Weights of a small mixture-of-experts language model, trained from scratch on English Wikipedia.
Size: 13 layers, width 384, 88.5M parameters.
Below are experts of layer 5 (counted from 0) of a mixture-of-experts language model. Rows are named router (the router's row for the expert), gate (a neuron's input weights, with its number), up (a neuron's input weights, with its number) and show model dimensions 0-127. Each number is 128 + 32 x the weight over its row's rms, rounded and kept within 0 to 255.
After each expert's rows: "mostly gets" lists some tokens that are sent to it at least half of the time. This comes from a sample of Wikipedia text that the model never trained on.

# expert 1
router [182 143  98 103 112  80 134 158 156 128  47 172 152 123 131 127 186 134 145  96  85 140 144  91 125  63 136 137 149 116 160 162 135 110 155 121 143 173  88 150 171 139 108 168 133 109 145  70 142 137 122 192  74  91  98 125 105 165 137 138 142  98 202 115 186 102 126  82 136 142 126 106  97 128 115 123 109  98 174  83 168  52 152 128 121 105 131 139 136 124 181 129 110 164 113 130 132 134 189 115 109 153 103 123 148 108 142 177 109 118  56 127 163 131 185 121 145 136 105 176 143 146 172 194 144  97 176 156]
gate0 [145 124 168 131  70 140  75 177 153  95 153 104 150 131 136 117  98  88 122  93  83 187 122  95 180  74 135 154  97 128 133 154  55 114  94 127 118 114 162  76 158 172 113  87 116 104 119  83 107 109  94 143  97 136 123 156 135 155 127 162  77  91 162 146  97 132 207  93 173 136 130 117 107  86 105 133  80 132  94  98 186 136  77  80 133 137 159 194 196 122 162  94 154 130 135 154 155 100 121 118 143 112 171 143 164  89 212 141 112 131  78 238 153 160 166 172 128 114 141 150 155 111 136 159 137 180 153 198]
up0 [153 108 118 127 120 158 156 160 127 102 114 131 102 164 168 102  99 134 155 130  67 179 152 165 151 155 147 190 141 108 104 161 106 138 168 102 221 137 135  88 181 154 150 113 109  96 119 136 110 160  78 163  80 171 202  98 105 156 171 174  76 132 140 165 115 144 195  90 145 156 135 114 170 158  83 108  68 148 134 111 211 144  90  68 112 144 150 101 162 125  81 102 170 119 124 103  70  81 131 164 163  91 142 140 143 105 185 139 131 107  95 178 138 142  75 113 180 207 108 131 162 115 121 123 109 174 121 202]
gate1 [110 187 109 117 124  46 133 127 128 117 145 153 181 157 195 156 102 140 124 163 148 127 119 144 119 142 155 131 144 119  77 159  91 152  92 145 146 115 107 135 153 130 135 114 139 158  83 121  93 140 139 120 148 128  85 119 128 145 158 132 165 184 137 199  97 105 145  91 111  86 160 127 129 154 166 150  92  80 160 116 156  27  80  94 115 158 120  77 134 119 157 101 137 160 148 127 185 112 138 122 104 132 181 149 123 105  95 112  72 133 190 117 108 138 121 116 174  97 140 183 163 130 153 158 112 122 173 108]
up1 [111 143 182 103  97 149 134 103 135 100 122 146 108 132  69 142 102 168 134 135 166 163 140 124 174 181  94 116 169 117 131  81 103 154 194  88 158 153 185 179 103 102 133 142 102  88  96 175  92 165 104 110 143 158 100 198 131 173 106 160  94 175 147  89  84 179 104 130 113 151 101 103  90 110 113 117 121 116 169  69 135 118 143 157 102 153 129 140 132  57 150 171 129 121 153 129 196 109 140 170 164 115 144  70 111 132 118 148 140 103 135 129  93 150 118 149 116 111 108 127 167 135 118 152 138 147 163 179]
mostly gets: "|", " MF", " Genus", " Votes", " DF", " FW"

# expert 5
router [110 126 125  99 145  84 125 102 117  87  70 181 124  91 128  93 157 205 132 132 152 145 121 151 165 125 124 185 136  75 113 140 140 108  92 141 162 116 145  90 134 145  78 175 112  47 145 114  59 195 143 167 121  97 102  90 170 163  84 136 138 114 106 160 117 108 117  86 175 119 119 105 128 201 126 194 177 125 139 114 124 115 126 193 166 134 147 138 122 104 171 193 124 134 158 179 163  79 120 185 107 117 159 171  99 106 128 106 173 106  93 139 104 129 145 117 164  70 170 151  87 110 142 107 154 107  84 129]
gate0 [144  74 117  77 100  95 122 160  49 126 101 107 132 131 123 117  90 127 165  60 120  72 208 155 187 153  87 114 115 137 147 129  77 136 106  92 182 131  97 121 141 166 115  66 109 145  88 144 150 165 135 127 139 136 116 151 138 119 150 101 162 106 122 114 150 136 131 180 146 139  96 132 174 135 138 187 159  86 107 164 129  50  88 142 110  86 208 101 115 126  93  96 114 111 143 132  44  88 108 172 141 155 120 124 148 111 146 107 147 164  70 152 203 140  93  71 149 120 141 114  92 153 125 107  89  83 139 193]
up0 [172 121 200 106 117 133 106 162 140 153 143 183 104 137 149 112 130  96  93 140 121  98  82 135 139  92 134 159 117  82 138 134  73 134 159 140 128 166  90  75  35 142 105 210 126 102  91 141  97 184 107 128 199  87 155 110 155 135  81 120  61 187 110 150 167  88 127 114 118 156 121 143  75 136 138 104 108 125 166 100 144 108 151 148  93  72 151 177 126 143 143 138 153 132 123 119 140 105 172 168 172 147 145 125 143 133  97 119 134 162 127  88  88  80 102 113 122 124 179 160 196 127 134 105 159 143 131  95]
gate1 [119 119  94  98 114 104 103 138 105  92 122 116 134 137 191 179  81 171  86  65 196 131  67 115 128 138  76 161  92 151 121 174 105  90  70 173 160 180 155 137 138 142 157 148 130  36 116 102 135  84 115 132 100  97 136 108 117 179  77  98 119 133 112  86 106 189 102 145 125 126 190 126 159  93 168  93  73 127 125 129  95  83 123  96 124  97 162  82 173 124  97 135 186 179 102 135 106 133 140 118  96 160  97 144 186 104  70  93  98 102 108 101 178 149 100 137 117 104 154 127  67 102 173 125 162 163 118 166]
up1 [184  74 124 153 169 109 116 121 168 155  29 139 139  88 185 186 102 161 100 128  84 113 122 141 106 170  68  71 132  98 129 164 155 159  59 153 111  99 170 122  89 153 137 168 120  91  94 135 158 209 137 148 108 124 164 139  94 155 188 148 140 101 128 121 108   9 115 104 117 112 170 133  98  91 116  94 148  87 145 158 153  64 114 133 172 166 134  99  79 152 128 112 146 126 125 219 141 155  98 132 103 144  91  98 173 107  85 163 133 145  36 150 121 139 112 127 152 132  98 163 123 132 128 101 178 125 131 120]
mostly gets: " of", " to", " from", " From", " To", " must"

# expert 4
router [145 102 162  71  90 168 111 152 148  68 141 133 146 132  31  94 124  87 150 152  96 151 116 140 134 130 118 169 106  93 127  99 134 106 113 103 155  91 118 116 172 138 195 121 176 167 130 115 150 160 153 166  99 100  81 158 144 156  78 138 135  80  96  65 131 170 109 119 179 179 115 122 117 109 174 118 149 128 134  98 199 117  99 112 126 109 154  61 132 135 100 129 171  64 139 167 121 134 199 123 160 131 110 151 121 150 159 149  97 154 109 138 108 139 172 114 136 119  48 142 112 140 130 116 120 102 116 166]
gate0 [178 111 150  88 101  85 128 128 120  81 151  81  65 190 104 109 185 134  88 151 120 106 171 102 177 114 130 188 118 122  96  30 132 155 118 209 173 126 127 177  54 147 134  50 133 138 126 152 104 110 154 171 170 140 105 134 114 142 137 156 125 105 123 167 172 176 136 133  69 103 128 148 128 122 148  91 106 156  81 147 133 208 109 134 107 171 126  73  92 166 121 147 144  76  84 154 126  86 144 105 133 105 120 158 131 124 162 111 172 161 120 177 125 141 100 119  81 121 157 109 128 124 192 153 100  64 131 106]
up0 [145  89 122 128 100 125 125 161  85 103 181 127  96 144  99  75 134 121 102 140 162 121 145  89 153 133 126 157 220 142  80 123 118 144 123 174 189 106 118 171 119  99  75  67  75 139 142 159 159  78 137 226 120  87  99 138 135 141  90 201 122 151 119 100 107 105 111 101 130 141 133 116  67 201 156 158 100 125 143 151 141 156 118 151 149  97  96  62  93 128 150 126 163  97 137 145 129 133  67 122 102 116  68 160 111  80 153 156 133 102 118 208  98 141  98 183 117 117 127 123 114  71 115 124 120 127 142 132]
gate1 [151 103 119  76 233 176 118 136 140 147 116 116 150  89 112 223 145 130  66  90 172 134 133 195 129  75 123 108 185 127 169 130 106 134  70 122 151 157 186 131 109 165 120 141 140 172  91 103 135 151 110 167  87 172 134 122 142 177 131 153 180 138 161 175 112 110 155 144 134 141  66  88 140  97  85  96 109 149 125 156 153  59  53 145 149 115 139 130 186 136 180 103 140 156 131 178 146 108 137  82 180 160 133 100 146 193 129 108  63 116 100  74 110 109 159 137  93 118 111 176  94  65  85 142 214 159 145 145]
up1 [158 176 103 156 135 157 128  97 143  90  83 153 134 112 123  96 145  78 137 112  89 108 132 114 114 173 129  83 120 125 145 155 146 146 120 112 137 134  70 188 171  94 137 126  96 128 167 131 126 116 127 144 118  60 180  92 197 172 146 188 149 151 179 164 185 163  91 151 138  88  84 149 158  69 137 171 168 206 140 114 101 153 106 174 173 189 132 156 177 147 119 138 127 124  86 146 109 124  94 135 115 125 128 134 101 141 156 107 165 120 123  91 152 168  84 154 111 109 132 143  84  67 149  86 135  97 168 117]
mostly gets: " in", " season", " time", " year", " election", " won"

# expert 7
router [124 168 158 117  76 112 211 165 120 108 152 216 144 173 110  82 107 105 211 112 158 138  61 131 139  86 168 138 138 127 111 130 167  83  64 166 109 114  74  98 172 119 174 127 139 117 135 156  90 156 175 106 122 100 171  82 207 127  81 108 188 140 117 149 134 112 137 100 119  93 155 143 133  53 175 136 128  99 106 120  81 152 167 121  33 125 158 173  69 106  89 131  95 165 124 100 158 123 100 126  59 164 140 128 127 139 141 164  77 147 162 147  46  87 152 156 171  93  85 137  65 166 140 154 160  90 130 141]
gate0 [111 166  84 152 129 136  95 117 135 138  87 106  60 174  90 155  84 128 121 189 109 154  62 142  62 144 122 136 135 117 122 101 123 120 132 139 143 101  96 111 140 162  47 129 107 156 131 147 131 146 122 126  93  92 141  82 170 146 120 114 130 184 117 129 176 115 160 126 145 139 135 116 179  61 151 144 147  98 126 117 163 140 115  99  78  98 129  78  87 123 165 195 105 145 125 112 118 124 118 100 147 161 165 164 132 133 149 140  46 155 123 154 108 115 106 124 186 135 131  91 182 162 157 102 138  85 109 132]
up0 [108 188 152 128 162 139 126 108 140 118 146 152  98  69 120 140 133 120 131 110 141  77 176 141  80 112 188 150 118 159 161 135 133 102 134  95 131 195 150 166 114 126 160  59 115 125 107 115 147 111 116 153 143 108 117 152 136 183 160  90 173 178 211 174 166  89 142 107 113 101 174 122 119 199 153 127 123 118  88 137 116 131 117 113 139 144 159 186  78 113 160  80 103  67 150 102  84 114 147  80 155 138 163  59 152 103 143 185 118 134 128 134 136 122 136 144 127 148  95 104 144 144 140 151 136 105 148 109]
gate1 [133 187 139 112 117  75  86 144 169 127  51 112 197 138 131 133 109  80 124 212  95 108 149 173 122 152 142 122 169 150 138 134 146 115  76 154 121  91 143 132 129 131 190  95  68 125  93  66 158 148 111 133 147 128 149 108 155 117 114  92 150 173 193 140 153 142  89  97 176 125  89 123 121  91 141 146 183 126  90  99  80 151  78 112 125 195 145 128 144  41 168  71 143 122 171 123 139 184 119 142 117 136  50 115 119 188 132 135 204  68 135 130 145 120 126 146 132  88 118 149  75 139 173  89 161 156 128  66]
up1 [ 59 140 128 143 128 127 105  91 105 128  97 137 188  98 110 119 146  66 163 103  59 146 171 102 168 161 119 100  80 128  73 116 140  92 127 159 171 154 124 184 117 122  94 124 189 162  85 132 166 150 106 118 151 135  95 159 141 151 127 132 140 135  98 141 109  97  88  93 145 222  99 100  85 184 149 136 112 144 136 123 120 174  65 166 166 218 136 152 156  89 113 153 112 124 108 133 139 153 142 117 149  81 142 146  93 153 131  64 141 139 136 114 131  82 191 122 121 171 118 161 141 114 111 101 188 127  88 127]
mostly gets: " a", " an", " A", " An", "An", " another"

# expert 0
router [146 179  59 103 127 132 184  84  88 109 119 149 110  93 141 132 135 121 126 106  59 109 190 108 202 118 150 122 130  77 109  79 159 122  83 176 169 135 156 121 147 157 122 148 126 150 133 155 104 111 132 133  64 133 110  93 134 130 154 129  99 119 137 132 181 136  84 126 168 111 135 136 118  56 160 196 124 158  53 118 139  94 170 116 127 128 171  74  94 133 141 166 164 112 122 135 180 122  79 140  67 105 134 159  84  89 111 144 126  85  83 156  95 109 146 156 138  99 126 135 105 174 132 144 172 116 151 167]
gate0 [138 117 121 149 121 165 105 134 167  65 143 122 144 117 130  78 137 105 107 145 135 142 152 117 124 168  67 116 172 132  85 121 145 135 159 132 150 118  91 122 147 132 123 116 113 122 168 123 166 142 141  83 126 134 187  98  37 162  73 143 150 100  55 136 102 111 118 120 169 181 136 132 137 103 152 129 171 151 115 148 145  89 173 125 140 137  87 157 155 145 104  92 125  92 127 164 144 164 148 120  69 196 137 151 162  93 151  75  90 132 140 161 131  92 173 121  34 144 146 106 187 111 180 121 132 108 108 179]
up0 [ 97  83 116 118 145 156 156 146 183  71 129 166 122  94 167 107 157  97 147 165 128 118 108 118 130 100  81 167 166 120 122 144 123 136 170 158 145 200 123 131 142 137 173 149 116  93 149  92 140 103 116 139 142 142 190  70  33 187 137 125 145  72 116 146 112  80 120  85 146 106 129 192 122 140 111 131 195 113 143  50 137  76  96 116 129 106 107 133 105 142 130 122 130 165 146 208 108 109 167  85  93 121 158 124 146 184 151 111 130  95 105 149 164 138 124  95 168 132 174  96 101 166 195 134 173  56 102  98]
gate1 [166 157 127 167  87 166 108 124  74  57 128 108 164 192  90  93 140 112 177  39 118  83 156 105 136 104 105  92 138 153  86 118 119 130 120 168  59  39 147 107 151 134 164  89 188 104  72 162  60 146 182 127  98 102 130 127 184 185 160  88 100 106 113 124 123 141  94 109 109 103 182 145 102 146 121 108 158  93 132  88 138  98 162 150  91  90 171 162 134 106 151 154  92 170  97 133 103 158 111 124 142 150 130 145 169 106 127 136 207  68 160 150 114 127 126 173 136  73 100 122 101 150 129 168 177 165 124  61]
up1 [185 132 110 153  89 127 131 153 124  76 104 106 119 191 131 118 116 146 179 132 109 101 131 119  93  95 109 126 118 166  78 124 114 148 146 143  39  82  85  99 128  93 132 102 168  92  94 122 154 186 174 137 116  85 172 158 162 171 100  75  96 151 131 195  97 129 119 166 105 119 179 144 127 116 132  84 109 179 124 126 112  93 174 141 117 119 138 158 121 131 125 174  98 152 150  99 123 111 112 112 106  63 131  85 111 162 112 181 179 147 190 111 111  97  89 171 132  87 140 142 117 110 137 172 165 212 144  54]
mostly gets: "ical", "ative", " British", " government", " this", " Indian"

# expert 3
router [160 184 126 136 104  96 180 162 106 148  99 110 152 101  99 115 180 199 143  97 124 171 164 110 142 139 124 111 169 121  79 148 157  92 120 144 128 129 124 113 119 159 143 137 157 118 167 117  95 209 122 164 125 109  47 150 113 150 124 100 153 106 179 127 130 159 147 112  98 191 151  64 103  57 103 193 141 105 118  77 163 125 152  97  77 182 129 107 102 159 133 175 102 119  79 149 139 143 163 179  69 155 145 148 111  74 129  94  82 153 125 160 148  50 106 142 106 119 108  89 158 149 134 185 108  84 172 147]
gate0 [109 106  82  87 102 104 181 124 109 103 139 135  94  86 144 201 144 119  84 109 126 108 106 149 224 161  99 127  71 152  89  93 174 205 136 143 128  93 154  80 161  57 126 136 133 103 137 124 114 157 117 135 149 119 114 234 159  92 111 131 123 173 107 119 112 191 115 126 117  85 148 159 111 101  87 152 126 143  69 108  91  62 123 100 143 137 167 101 184 139  89 170 117 165 180 126 108 112 167 146 133 102 154 170 116  91 157 137 140 121 144 119  84 123  47 105 146 126 164 106 167  78 152 147  98 107 137 170]
up0 [131 146 131  61 118  80 124 149 100 103 106 147 134  93 154 187 163  90 139 125 171 157 120 194 207 138  81 151  95 133 122 126  72 163 149 131 179 109 162 118 103 148 103 188 110  79 140 149  71 174 138 126 121 107 163 188 149 190 127  77 104 156 131 133 133 148 128 114  80  67 163 118 116  51  91 126 110 125  85  94 148 172 108 164 130 153 131 122 133 192  79 134  98 172  96 141 134  93 148 204 125 123 157 173 123 126 220 102 181 107 150 132  94 102 131 146 165 176 108 173 138 120 144 151 126  94 137  94]
gate1 [152 147 112  92 137 109 104 117 166  78 103 158 131 172 126 132 101 185 166 171 192 194  72 122 170 148 138 141 152 100 135  68 163 101 148 121 135 134 116 158 125 143 143 114 150 185 157  85  82 120 172 123 220 102 118 148 179 117 115 104  95 133 181 146 107 179 115  76  93 237 102  82  98 103 109  56 104 133 100 145 209 167 114 145 165 140 126  94 109 152 134  86 134 166 129 110 182 100 153 144 152 163 128 155 115 139 119 106 180 165  88 111 105 119 120 165 144 160 115 165 118 123  79 129 148 133 117 171]
up1 [132 125  45  72 133 119 136 160 106  96 167 108  90 176 190 108 134 238 189  67 144 123 113 145 162 153 159 138 109 100 123 123 152 155  89 174 113  97 128 146 174 147 132 165 181 148 153 109  82  92 123 101 115  92 140 115  76 114  91  45 121 109 130 116 183 119 111  85 126 173 135  78 125 107 123 130 161 156 182 104 131 127  91 158 135  90 109 117 129 107 178 148 203  94 146 157 144 103 131  60 110 162 157 108 123  59 133 107 145 160 178 120 141 164 209  84 173 177 177  87 114 108  70 106 162 150 101 133]
mostly gets: " as", " \"", " than", " Yes", " if", " res"

# expert 6
router [139 136 128 115 145  55 133 197 103 124 102 115 185  89 147 148 112 127 206 105  98 135  89 107 119  73 155 138 187  81  70 126 142  84 153 152 151 180 130 127 134 125 170 141 172 171 171  61 107 137 107 133 123  78 111 120 127 174 133 132  97  87 193  90 156 186  74  80 141 182 122 111  30  87 109 134 146 115  81  72 140 109 198  94 125 111 127  98  93  89 183 106 111  81  65 124 108 154 133 189 120 101 179 120  72  88 143 171  88 107  77 122  90 110 122 131 185 111 110 156 117 139 170 138 121 167 168 132]
gate0 [ 97  99  93 116 127 116 157 147 129  99 108 135 168 134  80 104  94 166 131 131 106 138 144  66 115  68 144  45  69  89 132 158 133 144 175 140 102  70 103  82 116  94 101 101 133 141  98  80 117 143 161 136 120 145 179 172  97 118 154  91 141 189 135 169  93 178 116  75 101 134 147 163  72 103 128 119 138 128 137  86 150 135 144 127 128 163 124 183  78 109 103 112 149 154  73 170 106 111 132 173  99 125 124  86 140  81 100 131 137 186  69 132 132  65 128 155 165 154 120  59 125 132  89 122 129 115 178 153]
up0 [ 99 157 160 172 102 138 121 113 158 146 174 138  71 136 118 111 110 127 109 155 156 104 191 126 104 146  88 158  78 127 126  90 109 127  99 106 146 164 114 161 127 175 105 145 122 178 140 123 172 157  79 105 119 135 140  97 206 136 134 104 131 118  95  93 122 160 168 107 144 138  96  69 204 169 141 119  57 125  62 116 136  82 139 135 119 164 186 128 171  90 166 144 104 115 133 106 105 183 178 107  58 166  59  90 150 181 148 149 102  63 101  87 144  69 160 131 134 101 114  89  96 137  82 160 100 123 128 106]
gate1 [133 144 175  81 145 116 140  69 129 163 115 128 181 122  99 156 156 133 150  69  91 143 132 151 166 121 126  96  93 138 155  58 150 178 154  82 109 151 108 132 127  63 136 169 104 112 138  51 177 141 133 122 135  84  91 135 163  61 144 119 164 147 153 123 160 108 100 116 122 157 161 125  88 140 119  61 130 144  85 152 144 101 123 132 158  84 154 204  59 142 134 117  91 122 147 130 183  82  89 119  88  91 145 153 108  82 197 115 190  99 126 147 114 125 100 142 138 165 117 138 140 150 183 115  77 144 142 100]
up1 [124 131  88  51 122 146 120 113 123  93 106 165 211 128 194  95  82 156 156 140  93  69 180 122  98 154 148 157 187  87 123 131 110 137 167  68 136 146 100 124 109 111 113 207 147 167 155 126  55  91 148 181 148  92 181 122  81 130 129  64 114 101 132 168 135  70 173 170 138 101 140 101 158 114 104 120 183 151 124 144 205 185 124 124 118 118 107 119 139 168 125 143  95  89 102 174 175 201 137 147 124  58 143  95 168  72  93 124 109  88 107  79  69 128 150 101 169 104 109 140 145 141 133 134 137 109 109 101]
mostly gets: " John", " Martin", " Smith", " Paul", " George", " Chris"

# expert 2
router [142 178  78 115 132  60 103 142 145 124 116 132 111 108 135  78 122 165 122 109 110 158  99  98 167 117 114 118 133 164 137  53 144  77 101 151 150 137 106 126 139 113 187 129 158 102 142  64 142 162  87 121 137 158 160 103 125 140 122 128 164 123 158 146 187 153 136 151 157 136 155 122  82 133 143 132 169 131 110 114 196 147 148  92 133 157 146  71 126  82 131 172  93 118 108 103 149 104 121 129 136 159 148 156 116 146 202 168 118 131 118 125 125 106 152 180 100 115 117 172 120 137 145 189 182  96 174 165]
gate0 [100 132 142 149  98 144 146 131 107 149 135 120 100  94  66 150  73 161 166  91 137 149 115 184 128 108 130 156 128 125  75 106 125 105 179 156 138 163 150 138 129  84  67 147 170 140 104  92 110 140 118 173  89 143 145 118  99 122 125  27 129 180 163  88 143 130 198 218  73 185 186  80  88 142 155  83 114 112 127 191 139  96 136  90 132 147  91 165 135 108 129  96 163 120  99 114  41 178  97  71 138 100 144  95 115 138  91 184 136  90 134 106 126 177 159 137 190 107 139 155 142 127 105 162 108 122 109 120]
up0 [186  91 129  87  84 195 141  88  62 118 176 139 116 179 103  99  87 167 168 164  92 156 130 126 162 160 176 166  98 158 184 112 166 134 105 118 162  99 107 151 142  56 174 133 135 148  77  96  77 138 107 155 135 164  69 158 116 107 196 106 155 140 131 142 167 110 116 135 153 158 122 100 102  91 121 122  29 145 166 139 136 116  50 171 145  88 146 133 122 100 145 151 139  97  98 114 142 157 112 100 214 120  86 117  84 107 134 192 129  52 140 145 135 178 140 132 111 138 119 181 101 122  65  67 137 155 134 127]
gate1 [148 148 137 118 109 122 103 154 111 111 105 149 153  99 133 133 135 119 103 141 113 137  99 110  54 103  82  92 107 131 126 104 113  88  73 152 123 105 127 104 126  56  63 142 130 105  80 140 154 133 166  99 132 140 134 126 138 102 161  71 209 151 153 134  97 135 145 118 130  91 159  80 119 119 118 124 142 169 110 148 108  78 113 162  65 124 126  44 198 125 148 143 111 137  72  96 154 166 122 101  61 149  66  63 160 152 125 145 101  93 115 100 149  60 107 102 175 100 145  94 185  80  93  90 151  48 178 140]
up1 [ 81 139  90 170 152 192 119 122 152 125 115 138 108 121 140 133 122 144 157  90 198 121 112  97 171 142 156  86 125 149 119 208 185 150 179 112 130 101 111 166  85 123 110 113 142 194 147  93 110 104 108 121 140  67 130 148 126 132 134 141 143 172 130 154 145 128 113 106 108 145 178  71 119 182 159 108 118  59 106 135  90 110  93 132 102 129 137 144  99 122 168 105 104 117 145 142  69 108  81  53 125 113 175 138 130 107 107 126 120 192 156 127  81 126 101 144 152  70 101 151 120 175 114 151 113 144 111 185]
mostly gets: "″", "′", ").", " —;", "|---|---|---|---|---|---|", " located"